config.yaml
n_layer: 9
d_model: 192
n_experts: 32
experts_per_token: 1
d_expert: 224
d_shared_expert: 0
activation: "reglu"
moe_layers: [0, 2, 4, 6, 8]
router_score: "softmax"
normalize_top_k: false
routed_scale: 5.66
balance_loss: 0.00254
balance_bias: false
init_std_router: 0.0138
lr_router: 0.000761
vocab_size: 32768
norm: "rmsnorm"
norm_eps: 1e-05
tie_embeddings: false
optimizer: "soap_variant"
lr: 0.0041
beta1: 0.95
beta2: 0.95
grad_clip: 0.5
batch_tokens: 32768
seq_len: 256
train_tokens: 268000000
steps: 8179
dataset: "wikipedia_en"
Below are experts of layer 2 (counted from 0) of a mixture-of-experts language model. Rows are named router (the router's row for the expert), gate (a neuron's input weights, with its number), up (a neuron's input weights, with its number), down (a neuron's output weights, with its number) and show model dimensions 0-191. Each number is 200 + 40 x the weight over its row's rms, rounded and kept within 0 to 999.
Before each expert's rows: a language model's description of what the expert responds to. This comes from a sample of Wikipedia text that the model never trained on.

# expert 6
It responds to: Subject pronouns, name pieces. Subject pronouns and verbs after a clause break (he, she, it, there, was), plus middle pieces of names and numbers, such as Shaw, Mok, 104.
router,187,173,184,208,201,210,194,176,208,175,245,240,291,240,218,153,231,173,160,250,224,182,179,246,105,197,197,137,228,162,221,98,248,263,171,139,205,195,154,226,194,239,227,209,229,222,256,195,152,227,223,181,232,218,155,178,152,251,190,239,235,139,185,206,201,184,212,204,227,144,277,183,232,154,207,165,211,191,218,236,139,161,225,268,173,143,223,240,138,168,212,154,174,247,211,174,248,163,174,128,173,245,268,195,181,229,200,210,262,175,223,197,177,109,179,223,191,232,270,174,239,119,213,125,120,185,261,167,192,136,241,183,183,197,176,164,147,204,202,205,171,207,189,204,261,316,213,236,176,214,191,200,130,172,195,186,162,248,151,126,150,158,221,157,216,145,98,229,177,189,218,160,258,246,196,228,255,195,156,234,194,169,169,176,180,212,194,137,289,184,186,254
gate2,160,270,243,181,218,217,241,186,196,166,170,217,254,113,156,175,183,178,277,190,182,187,237,192,266,222,273,249,209,220,210,312,158,160,197,280,175,156,169,181,216,167,217,225,234,272,218,154,204,194,205,167,165,155,206,150,204,145,219,229,207,200,153,197,145,218,116,204,120,203,197,147,213,267,205,202,195,156,164,294,275,234,144,143,221,286,202,128,216,214,194,183,195,187,211,204,168,241,221,194,173,197,149,212,209,198,241,214,227,287,202,207,250,219,132,243,193,160,182,144,235,262,209,200,201,155,169,233,259,189,252,173,199,235,266,228,252,183,201,154,199,223,228,201,105,207,153,160,223,186,230,230,144,231,251,219,199,181,162,108,207,147,183,128,238,222,208,182,190,255,192,232,150,163,217,115,188,185,253,203,146,138,154,210,237,240,142,224,202,196,274,179
up2,219,176,228,245,168,167,161,231,247,272,263,234,137,224,257,262,193,180,106,202,201,230,190,201,171,151,125,195,228,170,204,126,182,164,197,190,243,253,281,186,190,229,148,175,107,92,196,193,176,229,168,233,168,225,213,227,204,236,205,154,182,195,224,196,196,205,280,154,237,197,216,242,257,203,206,174,224,269,234,70,190,204,234,228,201,83,226,227,178,189,224,238,213,184,212,167,218,195,199,232,226,187,220,176,139,164,184,166,151,152,192,200,184,156,215,184,188,147,219,221,228,187,213,183,230,209,269,198,167,203,157,230,192,206,130,194,140,259,135,227,166,162,200,198,274,188,214,251,163,263,158,215,244,181,162,144,218,218,251,281,137,236,171,298,156,168,261,212,220,146,165,218,276,221,187,228,200,216,184,204,197,213,262,206,153,225,272,198,203,177,124,159
down2,230,194,205,152,214,247,178,173,108,181,223,164,195,263,169,123,195,125,213,196,253,215,231,166,213,196,236,152,235,148,230,280,185,196,199,268,205,230,171,242,212,217,198,170,228,261,214,210,224,183,280,173,155,209,218,155,290,186,220,210,173,117,182,157,117,280,285,140,229,188,181,180,204,209,205,241,197,258,153,166,229,238,190,283,124,252,192,204,217,238,152,284,253,186,133,168,158,163,252,225,186,169,185,163,198,205,165,193,154,178,235,194,147,226,166,112,210,242,152,144,195,238,180,133,192,221,138,133,262,164,282,212,186,196,214,156,155,263,170,158,191,229,142,196,203,165,240,229,164,180,202,155,170,215,234,189,190,213,204,220,221,157,194,210,145,187,167,230,230,157,275,192,138,260,137,197,157,130,207,200,164,197,186,248,222,260,192,199,191,146,255,212

# expert 1
It responds to: Name-piece continuations. Middle and final pieces of surnames and proper nouns, often Slavic, in cast lists and credits, such as Brolin, Prokhorovsky, Vol, Nov.
router,188,175,186,208,201,210,196,177,207,174,246,242,292,240,217,152,230,172,162,251,222,184,178,248,106,198,194,139,227,164,222,97,248,264,171,140,206,197,154,226,197,240,225,209,229,222,255,195,149,226,223,178,232,217,153,177,151,251,191,238,235,139,186,207,200,186,210,203,227,143,276,184,231,155,209,166,212,191,218,238,137,165,226,268,173,145,221,240,137,171,213,153,173,246,209,172,249,163,178,130,174,244,265,196,181,227,200,208,260,174,223,196,177,107,179,224,193,230,272,175,239,119,214,122,120,186,264,164,190,136,241,184,184,197,176,164,144,204,204,204,171,206,189,206,261,314,212,236,178,215,192,200,128,170,195,186,164,247,151,126,147,158,220,157,216,145,97,228,178,191,219,158,257,247,196,227,254,194,156,234,195,170,172,174,181,213,194,134,289,184,187,253
gate2,223,224,203,162,185,215,196,191,174,185,150,122,209,220,184,182,204,233,236,281,180,208,170,197,266,161,130,240,168,168,175,244,209,183,201,232,146,224,208,208,230,231,202,218,175,223,198,171,233,120,170,234,175,222,189,149,250,121,174,237,173,183,163,220,165,139,151,206,106,209,142,186,180,198,207,260,165,245,185,222,184,234,211,197,192,196,223,194,237,148,177,160,247,193,217,269,182,221,245,214,204,240,220,292,193,176,207,242,227,210,144,182,194,180,194,230,211,157,245,236,177,220,207,261,240,182,201,326,231,219,218,237,255,199,176,261,278,187,179,247,209,233,210,243,93,161,210,189,198,153,225,221,155,223,139,278,223,242,192,288,213,240,157,216,222,177,315,162,155,165,199,168,188,72,167,153,223,220,195,174,269,214,216,257,150,122,196,127,250,264,185,168
up2,174,168,221,183,248,173,160,221,227,206,173,159,250,220,140,204,202,247,172,193,215,167,191,269,268,210,195,145,210,170,224,241,194,213,239,249,213,194,242,156,229,275,278,187,133,224,200,159,210,236,185,233,196,185,108,194,172,204,197,236,239,215,165,171,197,103,275,224,152,214,279,220,178,229,78,262,184,233,208,184,183,202,207,187,209,247,158,184,234,181,192,198,267,201,180,244,163,195,262,137,167,169,121,224,232,217,261,199,204,123,262,134,197,190,262,231,225,209,260,250,156,163,192,197,176,203,193,269,242,212,200,247,200,179,155,113,199,131,230,233,197,240,232,259,217,198,226,227,191,149,204,225,186,135,126,173,210,246,202,227,189,198,200,194,226,187,223,149,238,275,241,97,146,114,201,160,171,221,240,246,267,224,211,256,163,182,178,190,233,253,268,252
down2,217,221,222,271,181,218,136,324,210,203,202,118,187,237,204,193,156,183,174,189,175,174,212,154,209,158,197,196,232,52,245,202,230,164,251,181,166,219,193,165,248,311,200,157,207,271,175,226,194,239,181,192,233,184,159,131,196,150,195,149,245,244,194,237,156,251,204,157,165,182,256,254,206,207,242,205,210,198,149,223,259,231,224,228,164,211,205,210,184,122,219,206,246,220,202,209,241,122,311,262,124,229,222,172,229,147,157,165,260,187,202,223,226,143,238,157,176,244,223,168,224,263,171,251,204,210,157,165,148,194,242,184,191,202,168,206,295,187,255,169,199,173,168,190,231,122,126,204,179,234,242,200,203,241,187,167,167,256,258,217,220,193,218,293,163,206,199,205,239,178,207,162,170,155,174,154,207,264,193,178,287,206,162,242,212,222,220,187,163,185,175,209

# expert 25
It responds to: Plural and possessive endings. Word-final s, es, ers, ings and possessive 's, as in women's, tombs, Delegates; also possessive pronouns his, their, its, her.
router,248,278,171,194,164,248,220,221,176,174,231,162,255,217,137,151,179,206,165,259,237,195,139,179,146,222,268,256,240,251,189,164,226,187,172,173,192,300,129,153,164,182,190,201,251,192,223,230,231,179,134,184,249,168,228,176,176,222,167,186,214,134,155,213,238,235,196,244,151,165,229,162,208,185,216,152,237,141,231,201,136,217,188,191,253,187,208,222,161,169,278,240,240,153,150,170,159,173,151,136,197,196,198,234,214,225,201,244,141,136,153,213,132,186,133,269,264,240,285,203,199,209,273,247,214,242,253,135,122,237,201,181,193,256,165,209,141,252,169,243,149,250,248,167,268,245,200,215,165,210,116,234,217,190,280,247,159,239,200,149,148,150,215,201,175,201,223,239,165,224,254,138,226,220,203,237,202,150,212,202,220,168,238,200,201,262,164,211,219,185,145,244
gate0,173,149,181,203,205,214,130,176,148,208,130,191,165,166,174,204,217,188,208,245,120,258,237,193,303,162,186,199,173,248,215,209,202,147,222,173,224,211,265,202,194,206,156,212,145,192,160,216,193,187,159,240,167,181,197,202,242,129,166,124,223,248,240,179,187,228,194,191,175,174,157,232,281,238,246,259,210,217,168,216,262,216,235,166,168,219,234,165,263,243,170,269,237,215,153,222,174,229,198,224,256,194,154,242,188,138,208,194,173,230,235,116,247,251,203,238,196,179,160,233,224,288,164,236,214,165,124,251,177,194,215,165,225,214,163,194,295,182,161,191,255,162,203,198,175,174,172,135,204,253,233,274,254,182,162,190,217,157,301,305,232,184,101,219,218,200,203,168,214,200,226,189,276,151,181,103,154,219,250,162,266,150,233,255,236,195,202,165,167,247,214,196
up0,238,238,228,211,201,204,245,248,219,245,272,188,158,209,224,160,143,185,167,135,271,146,197,220,163,258,207,228,255,178,217,266,225,254,216,183,243,133,171,153,225,171,251,193,234,181,180,153,240,190,220,169,204,209,166,223,183,228,227,302,173,182,129,180,239,133,176,182,280,245,200,162,123,161,162,186,162,129,239,173,134,169,168,193,236,177,157,249,176,185,210,179,202,179,279,169,218,190,218,223,155,212,231,220,213,219,236,201,212,163,160,312,159,162,186,191,172,245,218,188,163,150,244,163,250,271,291,244,204,211,190,224,217,171,212,232,175,185,271,197,181,213,180,256,272,133,237,215,173,165,166,123,172,154,269,168,153,190,136,143,173,205,288,211,118,209,240,185,180,220,170,237,176,202,254,231,170,215,158,207,176,207,170,173,170,156,149,277,215,187,273,145
down0,220,213,165,270,161,146,198,197,259,198,189,199,244,265,186,235,209,239,159,178,269,176,184,208,176,233,187,189,215,233,229,172,198,206,198,206,136,204,196,244,167,126,205,255,191,198,123,222,205,174,247,205,163,159,266,262,163,256,331,148,229,208,216,247,230,149,205,285,260,211,200,205,212,217,161,267,203,246,285,197,210,181,221,183,166,159,153,207,240,199,196,161,168,153,269,166,247,159,261,157,217,153,152,250,184,164,207,174,189,210,170,211,226,260,220,166,188,222,279,296,213,182,198,105,162,119,179,181,208,235,136,165,235,165,233,211,230,239,150,188,88,180,178,169,202,261,196,261,194,255,180,200,180,178,231,202,251,223,249,212,198,224,200,214,193,147,167,327,223,180,175,146,177,210,169,163,211,250,202,278,227,216,171,195,151,169,220,267,220,178,167,208

# expert 2
It responds to: Abstract head nouns. Common nouns right after the or a and before of or in, in expository prose: population, role, number, location, production.
router,145,180,190,225,275,326,160,182,136,171,238,228,194,179,182,107,197,248,227,257,240,248,211,255,182,208,214,223,162,151,218,212,226,194,128,240,233,226,209,255,172,187,243,187,244,243,107,151,276,146,117,300,225,185,171,230,203,199,204,193,162,201,251,243,260,169,189,228,173,255,227,188,251,207,214,245,177,185,263,191,192,209,210,158,223,202,125,181,187,181,179,176,221,215,224,150,251,181,202,178,131,294,251,191,149,238,219,194,253,186,183,228,278,213,241,211,163,158,203,194,193,166,118,149,173,218,235,198,159,251,185,128,248,138,139,189,138,177,217,161,199,192,160,198,184,243,187,205,238,241,221,163,164,178,120,138,225,198,284,171,162,147,217,187,213,186,167,152,254,160,222,177,168,195,245,113,211,268,217,185,181,197,175,187,217,172,157,181,197,171,259,205
gate2,201,154,162,159,174,175,208,194,199,263,134,193,214,174,189,168,153,134,184,222,249,157,178,183,147,192,169,210,216,107,233,201,204,156,217,120,165,128,226,232,287,199,229,211,221,247,135,197,168,209,187,205,182,170,190,177,161,273,203,179,223,257,191,192,197,130,207,176,262,200,295,233,167,318,103,207,241,238,172,195,193,171,111,206,206,139,227,264,138,223,157,153,167,239,158,227,227,249,225,269,214,225,225,123,165,175,183,204,209,166,142,229,168,89,227,226,213,167,255,190,246,210,225,136,205,216,192,217,166,236,220,179,232,185,238,258,188,222,219,198,133,324,156,221,234,226,178,195,214,185,155,150,193,196,125,261,180,232,102,199,191,214,173,162,148,161,204,220,192,218,260,217,227,205,255,190,155,223,195,207,222,215,174,217,132,212,181,224,194,249,221,195
up2,250,210,227,190,251,195,236,203,264,164,241,221,205,182,228,165,229,261,194,240,222,159,209,171,182,147,206,200,165,243,180,210,165,265,260,188,262,222,110,169,144,237,177,187,251,125,280,170,169,208,174,237,192,198,215,162,188,234,204,237,141,190,188,123,204,183,106,155,156,199,157,172,218,209,232,261,187,132,163,246,224,211,277,246,271,128,162,232,227,187,232,187,101,102,196,198,200,154,113,182,196,228,152,246,203,226,193,240,186,209,236,152,186,150,145,163,234,185,241,210,169,264,218,250,194,293,160,172,227,222,170,168,134,221,273,206,154,246,222,144,244,230,273,197,225,235,174,220,225,214,163,190,243,141,203,175,173,192,280,250,235,211,241,142,215,254,257,216,174,145,228,159,201,235,261,247,179,219,230,262,169,143,210,172,203,208,168,172,227,212,215,187
down2,229,149,168,245,222,242,146,180,149,223,141,165,183,176,130,247,211,198,158,186,267,268,239,197,264,228,171,205,251,215,205,165,217,156,115,186,130,126,228,215,238,94,127,243,245,212,181,268,225,150,191,178,205,272,177,221,140,185,169,192,182,209,223,196,202,203,220,236,280,225,223,162,185,206,149,165,194,261,243,193,203,155,170,218,242,217,168,198,204,251,233,175,189,194,229,196,166,164,180,254,202,216,143,178,266,111,188,123,223,245,162,282,171,251,190,165,139,181,229,235,192,211,210,219,154,143,197,241,261,232,185,182,280,232,214,245,198,231,200,237,145,109,156,135,159,149,162,212,138,210,264,241,137,170,242,274,199,206,215,172,178,111,192,217,243,174,197,176,154,183,215,200,169,194,228,147,241,176,175,194,193,147,179,130,176,229,141,236,176,176,151,207